Below are experts of layer 8 (counted from 0) of a mixture-of-experts language model. Rows are named router (the router's row for the expert), down (a neuron's output weights, with its number) and show model dimensions 0-127. Each number is 128 + 32 x the weight over its row's rms, rounded and kept within 0 to 255. Numbers have three digits each.
Before each expert's rows: a language model's description of what the expert responds to. This comes from a sample of Wikipedia text that the model never trained on.

# expert 41
What it handles: Plural noun endings. Plural nouns and plural suffixes, such as people, members, games, and endings ers, ations, in batters, daughters, RBIs.
router:078128140144126165131124136133097137068129108154106160079117110094164181177123220168188130148166143108136091084124141064161150114183108117137158106172088086096088097115070073149178134155146176122123176118128115156110085113118142147178135152186115118162128094114099168136148180106081130149143152094178131142082088093117096077135112127081086149151094061155174138133105081106144096143146
down0:125088169101071204156063158149166120076131119159125129168115128144120130165073124180167135114117134121121126124091171102075146115148072121196157071113165157139094139104124078236128116141096103147164085140127138167166117161079107153133158158084117195109123133092116087165186101128112129114100139142117145082144192142177080119097126150116140096158130136159131106101095152079106171148104
down1:064141109143152170141113115124176126085133099163151081103167142074102129142162173171159136086182106121124052093146099117196123121120097143171160019129151139146088172103101094182145127132095090141142127166137149085106100092158151106120123112108132148092155131106102119153147100114162149113161108097158131134103132200124174131193048138125129124152106150102151176112064182109138092174116
down2:114189193153149131114159147148116124166144096124122105148129102154109068122138104122098172132179102150082126184098138174138108130130107173188051151141146144100116157126160154091117151093156169127124185117174098116097134127113091119083223131056136138057109137075137096109134135113124133179118138090095171101140095193185153121190087177154129111104120154087136115119109133084083082122121

# expert 1
What it handles: Elections and politics. Party, office and legislature words in election results and political biographies, such as Democratic, Senate, Labour, plus table pipes in vote tables.
router:108153099081153173116154093074105161115119183132128138103175144151142065113212099170123109102132109082184075111117088088118123122165125151159132133140150107119120129098139104158127155135174116153109099114173095151108101115138096144149142130196115127092149131150175160137100024116155132162115076115135096083178103029169099151101140115123104144145144166097092150150208133143125128103192
down2:160184201174163140087106070138133122137105158126133133133097174077158138154115185148152108138097095128106166117072098133137126088146152101128169143129126146205089145112088112100133100140119079117176145162127116086128128101129114104174115102182117056131165163065132111148087134208087132035122095106095092143122088118086182131099140149148114129162201135101121152179138127152124103161157
down3:162111164117080139137126105158145104130163116162155096107138097170105126145147165156093099108104132205112110134188138100127120076127124123091130070174164130163179119097136140077130131167106171139105185097104145127116167144158097088184161119191162072150154128098137101150147180169167146102090080108138084109106115167131111081154127142141135120102126164102158092192143044151088059049138
down4:147133110136067143108103138188144072075104183045149104113163190156137177143108098134195096125164135177138167137165167184116133095108121132115117143112077131077086138187137155103092132125115096167096183187159138128073121108172154132163149158131163136058149149121131111149113145137128132091160133089150114115104128166120122093101138148103092083126133156096127094061201107136098098102184

# expert 9
What it handles: Infobox field labels. Labels and punctuation in infobox-style fields, such as the "(" before Gls, "/" in Team / Apps, UTC, Population, Website.
router:135159124086135146103075135126158165123127148122175180135161108103120093155136159137063155115171089133074126096103186160143086074122110128093151136129119129158117154128148118070161136106151152106115094203098141166174151069131099174180126096174136119082116172144079142091107051168076099141163154160122089162080125079151093107135097082184140120173104109161096162185110088094158144105144
down0:156085181157116131149129119110123108134101080116167121149138090111132148164126137141096199136201138093066155150131141113108137138074083125099124184127163135154095135162096093127198193098077109117067145189129110099119137158107099104153155164144092166121112155138073155172085106107105140095083168144104078166115178151176114183134089090095143123112119110214174098110103134182124126120091
down1:107114134126133147118178147111113128114113120109182100137110046065176190145120152105129192071127112104137168134093057175061151142155130129130136099125125102183105121130101091132149145076114161139112112089122182140167171139161142098114051148163114112118226182136149106196114167172091138181144107150118102181097118151106183138136142107104096103109121119113146124149131122053130098138109
down2:117123118119060135140135156158116133148132088090104132144151116136106149175115152121148155124147155144111133137119164131101117105086129156136152094127122075120075143143075076121129161119187113128126163106136103139201198142133016099171108086193126150122136062079142157150124115083099135136116143135161074102079137137162105146186147159184077097088120178181099151143114099123069172177187

# expert 27
What it handles: Place and parenthetical ends. Closing parentheses and the last word of place names in birth details or lists, such as Connecticut, New Jersey, SSR, Oblast, and °W.
router:156162083104163191167128123099084171083135121122082210150148186109076129168088095179099160116123158094103161113173139165127144165092162172094172064095125108139125114147150117109154109156155098141124112131173086151139152209105081137143117100128164165154121143142059106149082118099131149094107137107092060107079141113177132131118162069102158181114168132120142124109110136124174127153072
down1:156159125083114169148139164093103091117192081110096119166125094162062110164115138132134114127196087124133174086150166121156106129173084193140146131143148131138118111150111111145171134146105135119163160176175108115141080155126164112136097137084172165119139109098191027141113114134106128023172133099140086113127117126155114122171120137162134076084167104131107066122185095134169144102093
down2:064101083165096083114129088109163136147115093169127187192113110089141149140111145165123100168134142169073156073132166067133142138147200115143128064125139085124087178129130142138136061157150175132053200108130150114149130155100146120128077089108138137081183195093141122101099096144151131151158118105087145083134126134133161108175146104123162112113108160135111113069113179145192102140124
down3:170099140135126095101141135126175073097127155158173125073096136093145144119064165095125169111104093092124165101111100160174117146165091134178105122189146174133125154080061070087128125112139161106159109190163093177092095107187134124131082106142141153101160131165139116157110118131155054089193169168128110184172176112112120131120149159107113114174123133132157070074119159103083159092139

# expert 10
What it handles: Capital-letter starts. Single capital letters or short caps starting a name, initialism or abbreviation, often after a parenthesis, quote or line break: M, J, RR, CC.
router:171137128136141092105076089148136173174194146178137112138101176104176102099182148150086177086132158163107137109123085158127181111101165104113081154086130159159180112125123103113182068125111068084103110134090122061145144075129119133150093153160108156188156180137077118137127118156138153102071121127136149117119124134091144158172172077112178096128160089087133142163158150083095076140169
down3:067194162107186059117128107107066143158091098146130133143120091171130106090182184101130114124078103149142131153166122081189114132108154094130161152164151135153123165137161103141112105181143120111112130120142152138153060112113140149156118132181143082157085123138068075140106087113109098162108126190129147157109169143130095145045136071188115153108082203139144130095096101096176124118127
down4:098148118081108197055116112117188181116102129103107101127036185076155105122135132126133109145100171124186082155112117159094095122153123191113141177103149163150108103116159110182147060214039178144175112105114105097162150114132137071096091153174130164130133151149118123177122096088113147165115146160122168117123137160153140132128165118112131158077137094118140101096107117114117120127097
down5:133128066109116134117159157037120104178130148082161122096177131136134109098085135117108138154145157094121124109166181150088179143084105122125153105118128153137097140037108106141107132190090113157035118152132076180131108149093148148163162146115150083137128062127082136158154143101093138113147133110125182163181118162141067116169189120103164097129135189169124187141098116143145081135126

# expert 21
What it handles: Foreign name endings. Word-piece endings of non-English personal and place names, often in tables and lists, such as -ić, -aki, -ova, -elli.
router:152163123159088197117157196138094089095133105151113118115138083103087131159138178066163123077118168061147112143121119152083097163084105119135109105151093104159121120167176186060078129156149155165103137122206114178129173184115103133149118092147095158142157139069086107076124134136113138143101108115073179120145161144113147150092144166094071139110144159161179104133115123160097154156086
down0:099132151068117157141133105077126106087172144128191133121167174186110137197156061133160082131104174169206083143153161161127128108129148164174094062149143113148175106130102136108141125175120096157130131089184147057135106094180134129132092123058113094068138088171146092098113105161138123050111142121114128115137114142098131136142162145134120147077104170107123147122063160126134087118156
down1:135171136135106061131126148148155135059081098139155129156101092199142082099127164137135145091148134071080115153125086137067165132117116133148163108118141136153162144151153148190101114125134227113106111104112128163135107082116141157119129194126098124101144197156071126170125146120156136136093117084094199099099089112155062136136107145156114094175127145162180075138129149089045108152138
down2:162156092143116158115148113136150166134173140103099132104179055114064179069107130157127126125126126144155104170133126109147107168138124117046152154131109185118093152112106165169154134136102140082170132135054088163125116175099134097117133146135129162120102137156099115183125130191128112095171143120081063076073156192173065073131152146137152142107129116119167051141166150136180094125086

# expert 30
What it handles: Romance name pieces. Word pieces of French, Spanish, Portuguese and Italian names, often accented, such as Escudero, André, Rodrig-, Guillaume, ñ, é.
router:177160113157146141141142166174171097123105145099098078081078074109065100155157195146163095130132127097133130195135136096108099175106162113125109133136162142118153173143129169116111112144047165170155150174177166177154157149136080113121107068140084135147101151070179086101146121140108135142119147122107140177137104111150134105130094130132090093111195098119121094136149148218116077086081
down0:102117122132124130134115068175159081147102170192122134131185152098062106130141045084067089089076146168158174148125129110224104132112141140099105111104087131095168143111150133136138128126198111177164157167089155141131093106156096155135169179082136075112129153158110084116164107161165133159133083138158150157142091140178101126055132111120145142070110103133109122091134161171140097128116
down1:079155106152129137132160112140168082170186110160108190170152082066137123159155103099160109145188126162153184140057119171122131107095115089127135153123119148061163185137149078084121169089103104106159116139084132122098153155123177183099078181116105130105104110117136113073146113141140119122087094100101122111127185115133054139122114142134133140176083111119135120138206099209145082132133
down2:042134161147155119150105064040125124124097161164153056100107097110139140136165142118117162111139133134163218169171102115216131126146179182095137103090165174131141158081147177137117130123112158144113163109129114114083105127121107145134166088139150100084130087098093151125157215179155122086147110130119125078129101125096119113092146108153132041160136125119152112159138117110123173136118

# expert 6
What it handles: Year-initial digits. The leading digit 1 or 2 of a four-digit year, usually after in or a date, as in 1912, 1940, 2007.
router:136062096106106090156104119166157126189116167080151120151187131078111101101142130085087165096158088119147150089171098156130166115108125148107112148138083166127115113133132145131118142173160106100132144108119171068089161083119098093168148174189144128154141157169190079145110124130103103061186151161085145120162159130105174076085133078175181147109159090102090103162117072094107101133172
down0:128110159132044140100115161102139143119052171166212127155097145136131076082151063120095163104130163074093096162153093134098128124111148084097150127176132107142124099173100090187104138119128118128145176114165142117082100101110131099162131129129120153149194069121084203169163118082142097106191173080122137144095151096121137146158106181157157169145082162128132149119103145123181137099126
down1:101112233148112094131111103096159188172103143117129151129083100112109098129181177156080132149137071079111153137143163089100107091118113097084148105124108066102153120112174131140120126108151123142132190125126140107083110131114103092148183101132092173080128109112108145143137102082160180145129171104136124165141174130088191185109116163167141091154122156217122126095082160120140090161055
down2:104159094114157140158118148088033145125094143104022133068147141147128124108172144139127082184169153115125088084158170122078117129131097128071106178127193075114126162123122121163074133119081113175109182143066123107114130131136124164143152078148101102105110142148073140140170129130123070163103138098166165126163126111150131175139140134141116072143124157143136144053144182186157158127120

# expert 40
What it handles: Articles and possessives. Determiners the, a, an, his, its after prepositions like on, in, for, as in joined on a loan.
router:112106094143095110131115098131128122132186157116169128169142135098107176119098148100103081121120079143093096182113105135216083161135108115108115127124151153068154143129151154151134115142111127166147103131132084187127171118179143160100184120055187046055150133121106089097136052131145165099165070165110136151119118168152082165115095173189112074160140160128129172122114115106148131086140
down0:141131146144111103094171146131094122199102091124159165130121072078142144153141185131154059099153113181134129117088119190066135131110141170148101138183078162157148190104143154118133115126085115104146120125064055073164079084170176107108098134103143204127121140132111115130102135119139126161120128136111082075107107071170090108146151151107145158093211144144198153125149106153128151131136
down1:137130141111149142131097163186091072163109151211137105078126169154208133156148096177170112112140175138098140132115101165060132118125174131135171063130181153134133131128150131076112091107173165116155124104118121101124107107162121106142161117116124183147097132111139107111087201158129095114091134133125220112168090097168120097073111162117108053108087129096088067150155098107130159105139
down2:123131148106125159178112181154138147048147108106129094116142142134185185136073101129143132149151066097145140186162087076133131066136099127146121114073180141125189157127089153106145122130123133150111080150118181186163081080145149109125137098167115184156105056109127131118113112112061150079144109107120149136140184083114134150135121128155119061091173091124113155106187060143137170165111

# expert 23
What it handles: Person and role nouns. Nouns for people, roles, groups and works after the or his, such as player, father, album, director, creator, and nurse.
router:111112115141123177089146101134063160114111028140112113121140194107107151120109224192160143149150167097097113122139165132124151145138069126076169128160076133139084131118091096157122143173152127167119141184179145098141109119176124091096136139113178118162180140065157117130088131099071126122089154097059085105118158123115086116152063123133144146120106143106120152152163113146179071130140
down0:168125163165109166145085167103162169097147089131092156118164158180074123161129098126158162083097139111127163117102168156072160166088107165148101102048081112111127107128124096198161106162141132092106105109199101171138134139114089164136175162182151133131127112051156165136124141117145102178140142131110139080125119143129107152094133150023122167160154094161097136089105110098073103145112
down1:112183166112119125171093082140117131128149204191146149130134176115162109125078088101064146134111093134099153156038187084152130137152087109172128106163112130124081161153115097121096145150139168090166112160092110214145082122131183125093117076119115085107093129110128119174093098156118115132148172123150195124089132136159180137144162084096107071106091119119142133162177145103176134097114
down2:146114122158090175107133147129140128172096115079033118125218171239187156134069170124146126127099118126121116091152129092163167182064111146140122047121141142166090108166113083123102131120184112144067131130119107125118138132166121168129141118123088121138133109129120125123146094162129079147140113176084107094105129150076140100068151099141159179153150137155135150113106145137190110127086

# expert 2
What it handles: Germanic/Slavic name pieces. Word-internal pieces of German, Scandinavian and Slavic names and words, such as -mann, -berg, Sch, č, ł, -kov.
router:150116176157154177133175081128169106117103133156155116096111071149060110145156179159183132164128125134155113149133131137088091150149180171071062099118161139075160157154140139094187156115113117172120160133159159178177168150123100071100089075128079098104151109066118099105170146115148136150146085088067175153113146163144182094143089083105110096145101117149165135109088085142107130097141
down0:106106180129132130147150143171119110080145112133181147109108112127155126123093109199156151136114088130095120130121175139110176131132151112090095146048157065183096179079202163133160141132112126124121179087122140132130144176179114045098055095050146129118125170117119110149113108104125124079101161143115110098129172149156129105168143120160059162155129132112153112093124090077080200141147
down1:164116124140163171139164189089074086135191132089128157105210164144155143138109098158108125155173163148112142148144135135105117133118134114184115112138088072117092123155169102118129093183126165151102116154158110128155140133131161055113136111091098109132139153169123116159118039100091128162097089102107109161143121066067088136098213100136056187155167106075146108096112118122102138166118
down2:147152097196089134141096116100095117121184056147106177136137156110168090134138165147107181132110155129126133118148144154006218125057099120158118133148082098192111073150178147082094129135123112124145091115121104204096143110089137167134146110112136155119093117144112140107122129120166087100126126093104171158165167112069135138128151120142119181119125088143151088177142125118136096192123

# expert 47
What it handles: Year contexts. Space or digit opening a year after in or a month, en dashes in season ranges like 1993–94, plus Thai and CJK bytes.
router:147110084169104088196095096136145052158095221139100074132134156170136110123167055099089174092098170118162076098152111093154122161095112163123116121140084109174144118141076109160107141157081098123103152088133118137086157146121122083137111154155081187167139152138075139181100144117148154118134156125086145141127192153114163126091147122090177116154112158098111086117105148132121121168057
down0:138169098136172146127136125115129117120172099181059111096146166130152166196077099114170191159125110106160141137109150110068129136127128106150146141104146136112133156100154158178122131165130098157080084115108112127144168107125108112120096161044134061178135153170112110058141114137143123215085150094124127073154059074143140139148170120177111135089057119104164129062150139124118150137170
down1:150142129135184101145139124104123136127119121160108102105106108109163184150096142110096094159057168127175113111153171118085087179148108172102122170159117139150169173120153128138167083097147093072171153182122158134138126145027112154128152175133132121143127143102142123134128111110116149124104133135100114076060142132094062173054122083133062101104112130145101182127157160087096035162096
down2:105097162180190098130068143135143159115146132133168171152187051102124128076135163135133081149108151095123159144149127123100120152119125126102123074181102155084139151040121093106136148186127117139147134116080131218125117137129157076117130110117159082087162099125208141135106108109147094138146188104154067104130139057082136125180133168110089145150151145163118108074130127147082111084126

# expert 18
What it handles: List and table markers. Line-initial dashes starting infobox or list fields, table pipes, and heading equals signs, as in "- Location:", "| Year", "==".
router:077129140093078107187221126175109188173079172086096130147171181100181134096152077082181144096174080122139108103111140102122085078113123145140154091144118148117156103133152161096138118083164117073124125153136104102103141104150132163098144173070168168112123164153088093105100185189092087089154142170161146155146126116099162121098122140132115092166074175108118142114103135126093145129116
down3:126205151133163087178081170146173130094172138147089203124125109083144134123108124135098107176119136105120070149149131163105116157168122107135172142164109136139133103169102169088154089122118099141126130074072133094146154178089109140170086144175115144123064127113113188099087063144141083099100162132061163076097185142143132134138164165113075130127170167064130141139134124070139086141112
down4:102168126145101134179133121160107110131143103150148199126196120096170105152075172110091150124119165083166166118174144138162098079131127146153137107134086105088174148093133120181127067120172134134176114104177125112059113116156078178112118123135160142158082120136141113161107171097122068163130150080175091144104149144044140188132065114078176100156088144147091159117180095121144103126113
down5:120167086112151108124097072121112210136151149100125111107147119129113175082172109124102105063098116154124133086141126121229104141103115096100160101143091154123113148138148109129087142154099122117101180140081133146145099136105113182141175119143118098161122144127165082095144127124164145114085107175159193166190150070083138144074116137120097068182108175176083074133120160122202131179128

# expert 0
What it handles: Personal first names. Given names and name pieces in lists, credits and sports reports, such as John, David, Tim, Mac, -ie.
router:180175127170166149110122142137127127147146165168071087103073100129100124134171168098087110139142138178148156168153075152087093164127074133091099153119127134102130149123137137091124174092110121160144119094185117040141128141166085103101150088161119134100132151076191144067150183140101124154112135111167105149093087131200157105090143155105111120073192129115148157153195136187137093085121
down0:109193156090190075146139124125154151176070075173177099117127074106113139160109133106129137171103081150140166116131145112255148153161126161157128131095155160149141084123115108115138061119167118110156076125070123148142104115169128123147074138178084138142090160102091118148159100112144146089132143106120086112126148149130117125137060118124097121131097153169104161104144123108130204074082
down1:119104131150160089152072117104222168164106081119101130127144116106148114135146092088079127150143093166190153125099168092117122123126088165076120119099109150132094093089077125089114108114179096128171122222134073157126189099135129116116106145160088120126110170108063110141190132140223168175122085126139096109131128114148146075147120125091095128118117145164105145147123169151165180178110
down2:132124202113127145104146165112104055123148110133085178118131141094103182061118129077108137165099130065141154112163149158218152134195161074153161150123178110104127136083122108141087062095116208124113182107118082095171130144163124066106138097133083138115154131114101169114122096138154139122068152098118138093152113091147114195157149194155120149104126138107141103162111087140123130114150

# expert 45
What it handles: Title word beginnings. First piece of a capitalized word inside titles of songs, albums, books and newspapers, such as Fe in Feel, Aw in Awake, Te in Telegraph.
router:169162149121163093111104152112102158145152117166134148122097136144110108082161179166097093151132097162147152159094088175095129114135157126140102208159094172182085155119156080105123141097174138094117207161084184071124083100100181112117132130132135118082116112077175118080156128178128141141130171087129115151057145095149142094163128170093079067107153085146160122148103180119134085136085
down0:137154099121163133125139090128112150124189063112157140145122188103160108121170135180162142104098097139127149126212105099114118084160084098156112101130121106137131138200098121118116120121156099131117135135150145155123121112066162166141133080106103085153110110071204135160188096165160157116144096063184085111125128196116166121074092148040147126162172103115139141099130103116062180144107
down1:164166142163076145134110125141105157117114112126090150146199152152195142137154117110166083118112103123104165097144149118131100138108127152144154070108143075147084077144103103100175125123111099061151135211082155134078116091202103163145170178115154143070133130168057145112110143188144085128140173081123117094111136127063140152103072097145136139123160123081116134095126142203155152116081
down2:097072111169104175148172159132131143129139157123122181079125087072072223170108125111140105127169203139127141119104205154096167096091122093114196160119158030177165172119148120151157141178123109153118091168153127107181128140092122087130114144114137118187130113090145110107114114103136101146083153113113092088098125076139103101138141090097113158119110117100168163145090134072141139120122

# expert 15
What it handles: Word-initial fragments. Short opening pieces of split words, like trans-pl-ant, sw-orn, f-ronts, and prefixes dis, st, bl.
router:130143156086139089084129112153161143143079116192157126150072098097142122087110188176152125164100087147162178172125159127140146087210175076157117204162142189144120156102129120094146150124135168093156119158052166104126135107176160084092125111117101113088116122088201077136171140082146131115107196097116136118139130110135144127190079106124117074141120113177138098124104133133099113108108
down0:131123119170098099153145141083159150112127123141097169111121114095156124140101096159086217146205109171084114168146113163140162154145173096105180092160099116148139152182063109165079076187124091212125150079133099149103144100118128159151096139133084123115156100065098090121068149071173120165120153139134144094132147105146125152128153117106118121089134098120124084087107085144180132144202
down1:150104141149089223151144165162083078120164088062156181160187182114145147122144080137143147125218150112132149135176114098072108113145094133063106096107097130152099060112097110153076175156144084103139170121144117129118111148085077155164165115157115133113101108159141168178124109124071123137135117163129107108081140138134065177075145143137149161130147127114098140106135092126158166138078
down2:094078119132091145143160106124086138149145147108135074177114069135196159110112135062161120165118149153032116179146182080130194101141131108063141114101112154151172161079118074104076158097102133065154123144128167154177090106135100105130128086123086148117134121141138088139126185155169117164188047168114139154127100126131132090146112135135138110112124133116148143112146149162212129113148

# expert 46
What it handles: Field colons and prepositions. Colons after infobox labels like ISSN:, Born:, Total:, plus linking prepositions of, by, for, as inside noun phrases.
router:109113149086068108085173122177117113090097141099128101106183182114160173138169098139154049125071161128112133089163106166150159128072108181108167123078109097113136099177162148119114120077145102167114094085107105107085147116095091116143132105117162126121084157187103165092152108149158111125162156203125098159133116150142138148091111106181165154097112199143125187088176138093172118100158
down1:105144106184167168136113125137163134054179155093165190161132119087085106065107151116034141162071145121122174165047162111165133077070108116141132061153157127064130146104123122141137097141149161130101196119146110138151144165156122096117144131165166143128105113145113100109105170110122092128072193124123134123115156108157202108163124150079114086107132103130104120089157143174153145116146
down2:110121136122121148069142159093112122061085136127158203103097102082170154091156141072150090154084119189123137155083099109133161138135127096133109164136075091076136127170181174116083101146102143105131151149157165174130171116162115156145164169085140107133135100115110113129127114097177129126110132165178176127130108108084202145177155097130123117088139188151090154034081121155100181104109
down3:115168161117153139081151132148145130113128097116143131132094177137138243175142119150138167180130152115095071120163117122104168126126143106084133138125112063147189161099149193136097107052104125167106144129093137120111078148109086148141088179156104092165087086113068167125163099121090067113099156158168126099174152075083126182116164097142137121104129143170110127115121152112119111106210

# expert 42
What it handles: Month names. Month names in dates, usually after on, in or a day number, such as On October 11, in January 2016, 9 August.
router:169131141121158118148136075168163116058158166144125124150143121108151128147119119151134087103091184067154162143162150144122128191090158151058165150198126104085194106091067159150110153155097140110126085141058147151105128138094111140169157125136110085160148091139112172105121082081114132106085122161141117105106101062144111099149177186130092128135154089101122170126155039154101111174154
down0:170140065148126114138149109150158196094180147105120137133164198118099195113148149129103158127113125096158129141118114103138093102129137075104130087123114105164166178156040138163109188156105156114129155134153145147132144137105144100143091101143079095074139084106085120151202117156170180112100137156103167109129098104161100090167163120045074113190165103086115105060151101130128096140119
down1:179163163106150141113139129147097100128087134167126093116103147120127118157138090126134088157156077160110155138101116093142122152154110149123109184093106107123121078121152122062132043122140156159117129196089162095125077104160175092111110156125163100140127106119239176078129163061150128132194078131138116151123135173135151158099118095172041127087124162176113120131120107128172193102113
down2:133053136110159131150079107153152186131154135154117152065136100134131161127120062112046110133117128062125108148118131097151148107093150122121149139138107088111176137121139162137069109127119123132133097151148107097153146150120159102245134152120213163173136154171151165135105176124153090155108084116112168178169111098172101131115111196111134120102109123105113078073123118120083061139179

# expert 22
What it handles: Place-name parts. Pieces of English and other place and club names: compass words South, North, West, plus parts like -wark, -field, -ampton, Birmingham.
router:107117143084169180188110074102110135168111181162107133116123095074081092112172156141078109178122152171139144149146113139104091125167113115139083159093173160091169185126144141124199189131078130138108122112064108114143197169077125155144151122137141145100102072073151116094122119127194169123153078122108058117138110135176180106115132151085119061141110095122124154127128092174132118114139
down0:150082147119111143093066164145139118068156096142137142121096130171136115161106108116125151124101081140130123136102104190133110198119182094152102112109073150053151129137116100170142169127141160079113189071147062109077111143099117142100115077162163151140158203191104104138120113084152123152158160171079122159084133159169118096139090099165149063091123151151152127129166158149170172093160
down1:076102097186168131152158076110176122155164145132086113092107101172068162107132086126139172084106110182144132164116150085137150084116073119126094150114137167123079102091089131140184144109137140151098120141204099104129088173193174147128153163160136125127131164105118135202166181143059118143152145099114104108186162148111091094184159092058109131099079126119104131089125118102101153136114
down2:115125157154153108115144123157114104172106148186150125095064105148175131141100086123150180068069128169122071136107132160149110092119087148109148223174129168133132130061082140177183138151084106218143142117077157175139115067160131111118133118112192131151150103131137097149134126136081115160129148127108143140085118127159085115079103093162134188110112155130078137127106111148106086155058

# expert 25
What it handles: Word-initial single letters. Single letter that begins a split word or initial, such as A. in James A., d in dello, V in Vargas, U.S.
router:163133117149142143113080124157150149151126148118082113151081088127134078114134167183116143108098112138126111167122096175111169104182188075145128134087168157041155120150116136056175137140084119181203133173129172139164150114164162105124086074116069121114135102090104083115086158120160149116106129152101116164142119145174168114166109071109192136160142110155150171162067165105079099133117
down1:184100170185090179102142117150109134106161171167153107123157090072105168104144183160189164131088155143126100119115117146045189101106094110140132112191128108158139114149154127114133177123126162084081150155095117135135151123073101088134084093116124099087108180155093106138159129101115123146125143123178100105136129054145140154114168113142168075145052171087154081142091176107096109159168
down2:087126051132134070140132140136098141116100095171106135070133131103143094111089068141140112125124117184146074161139120136160131100093095137130113146110114177112114207117145173173149136110087120153114150142146171098076176119187104089107173101077101148055149146085172183104142103186158141134185072121131144142101142144153176115146063165147142084120163140169131171100157145120157146060113
down3:056151103133106134115146190134126171141114110179136101114073116139187120160135115103151162150090150129112176108126139124137135165150051122123103122122143131078066148135123105164146088138089208183112146130071120121077172125125172166095119119155091143165140129089138141107076083086139143131121068091188131094132142118092151187163090112077124095106094128160061169104175175161111137179165

# expert 44
What it handles: Table values, adjective endings. Table cell values like N/A and time or score digits, plus adjective and nationality endings like Iraqi, musical, American.
router:108121139124092157054116107120100154123160169149185138082102119159150103079154129153107145080108112112149090145162133098143142112090066070093150103122141130124157125130179086155079091139155069101105092100129068124199146195125131143171178119200161127168150143153086111125116098090185160100143150112132116083156096128074154110180160148127112154103163121161073110119187150107131085120198
down0:067139113109112098100126132116143134132109091076084081127100041113164203138135150149173088158102155162069089138123147137120205166130110185159142160100091114060139148182157151158183107073162150122115160070153095131099137124134131114177140151165146073099218118139118155135063176071158117122062171116165123118091142139103106125134131131123126146115141115143114118134148162144110099162121
down1:119097149144137152143080127175106151140185211112173166122142135090173144132149067131145169097123144039214139114139127203101153155088140099061116175171102131124143118084134126121107108134100112134137092145106136150151071121121129162163120116182159145084162162107118141121109117096158107104122082174177104101136161125052108125071185083152091137104110133128143174123100070089102138152121
down2:111100149112152123104111100119129110110152163081099169138110111106184120184165155103201148131164148130090134142083100150083135136133159129063168167170096157086114092124165090147150107177139154152104100092099102134093098119123139129136127147151086172103096188131085063145135173173182164100115133160075169069202144137060077139161127154110125180158136166123115114104057150135078160106125

# expert 13
What it handles: Clause-opening connectives. Conjunctions and sentence openers that start a new clause, such as where, because, however, but, while, and sentence-initial The.
router:108169112104126084177144107116156091153162111167101068163111171128136158074088113074127114176167112096140183137151113109118144100189187142145101164109204106151127115153110166129163095094085108129138092097125120072137090124071131136090148136103088171124150118101127137122195141100108051112147158095200147151150108153133078104110097167170094162145146116132139074134182080131199143134103
down2:168121160138128057144171131125125144187111115193115141102024095142119154141092161150123120114149172095134137142180166124131141114132124132123124207080139126127113086094161073092150160104169168130197117123094109095133122128099113175155142185106087104139110112151125131097148111120107119148114197153197100157115171104070089072077118174102105141150195071152124114079126110136141170120105
down3:143200104143155132086111087066123112170103101130089138103112081108174124165097115130087172145131123168133138081067141117164205121183143099143128122112163077152085184109143099028159119087142103099125112118118092116118101139145137198121176115166093135096121183127154150091113176129140132182119148084112165179090087140150097137123132079170118182141117163140138116143168128072144150160093
down4:116110168159067193115129167150145107141158112126125135084173124145113125126139189147133117070140146139105157116127113120199124121097148104126090090050047086113121112157158121109142120130174055170177137142146108122151166149095064163063093123153147140103158105115126126113111119118116159169133094162132095138190110156136175131073174079127115111184123138095158096146118200098066132192104

# expert 36
What it handles: South Asian name onsets. Initial capital pieces of non-Western, especially Indian and Pakistani, names, such as Ch in Chiranjeevi, Sh in Shweta, Kh, Bh.
router:147156161110167132132093110121115097168178144167100083089100107137152091144149124137095102129101118127135136139119103167111154105119102083156061160109161183111169075186129133042192095102151171144142093147113114157086158125129111140104128113143084139138100085087146145088067107177182177095079097110094153189141165147142147165129105181116148186135126188143166109131136176194130075125088
down1:147108132080057124154160203157102129077165086100184119110203135154144127180138086151211112143209123080125120172178150098144133103116132147102121098106141099110169090125096171112193154118105132105124094176128129128087092184093100133150100122202143124136149166112138086128084057107095137145158083069135145142131078118149137158095179108148107117155130139119114086092108125119131138149132
down2:115079130139125172083169125061174120147129157127178136100157158075138144162162163156148084117132070088074143070097144165094176136129072082125146190145156149182102090168170137107144123132095172135085161199109109139126154107162094157155055142151144134149155178130133121144112134137089150122160152136105108096182146103114127108058118112141042108105125130095128074123160104065141137153128
down3:171157127159109146144147115120106091129179142094124060177171140118153119129100160133172105134102172155138108144103096153032128181132156114107095115106097129145145151118148130069069116056114092152085166116102122151114141160123122115106175108110188235138113079136139145130138104150112184133138094056134162119180110137099113205135149151157095057131153110091152111133147172166090123100123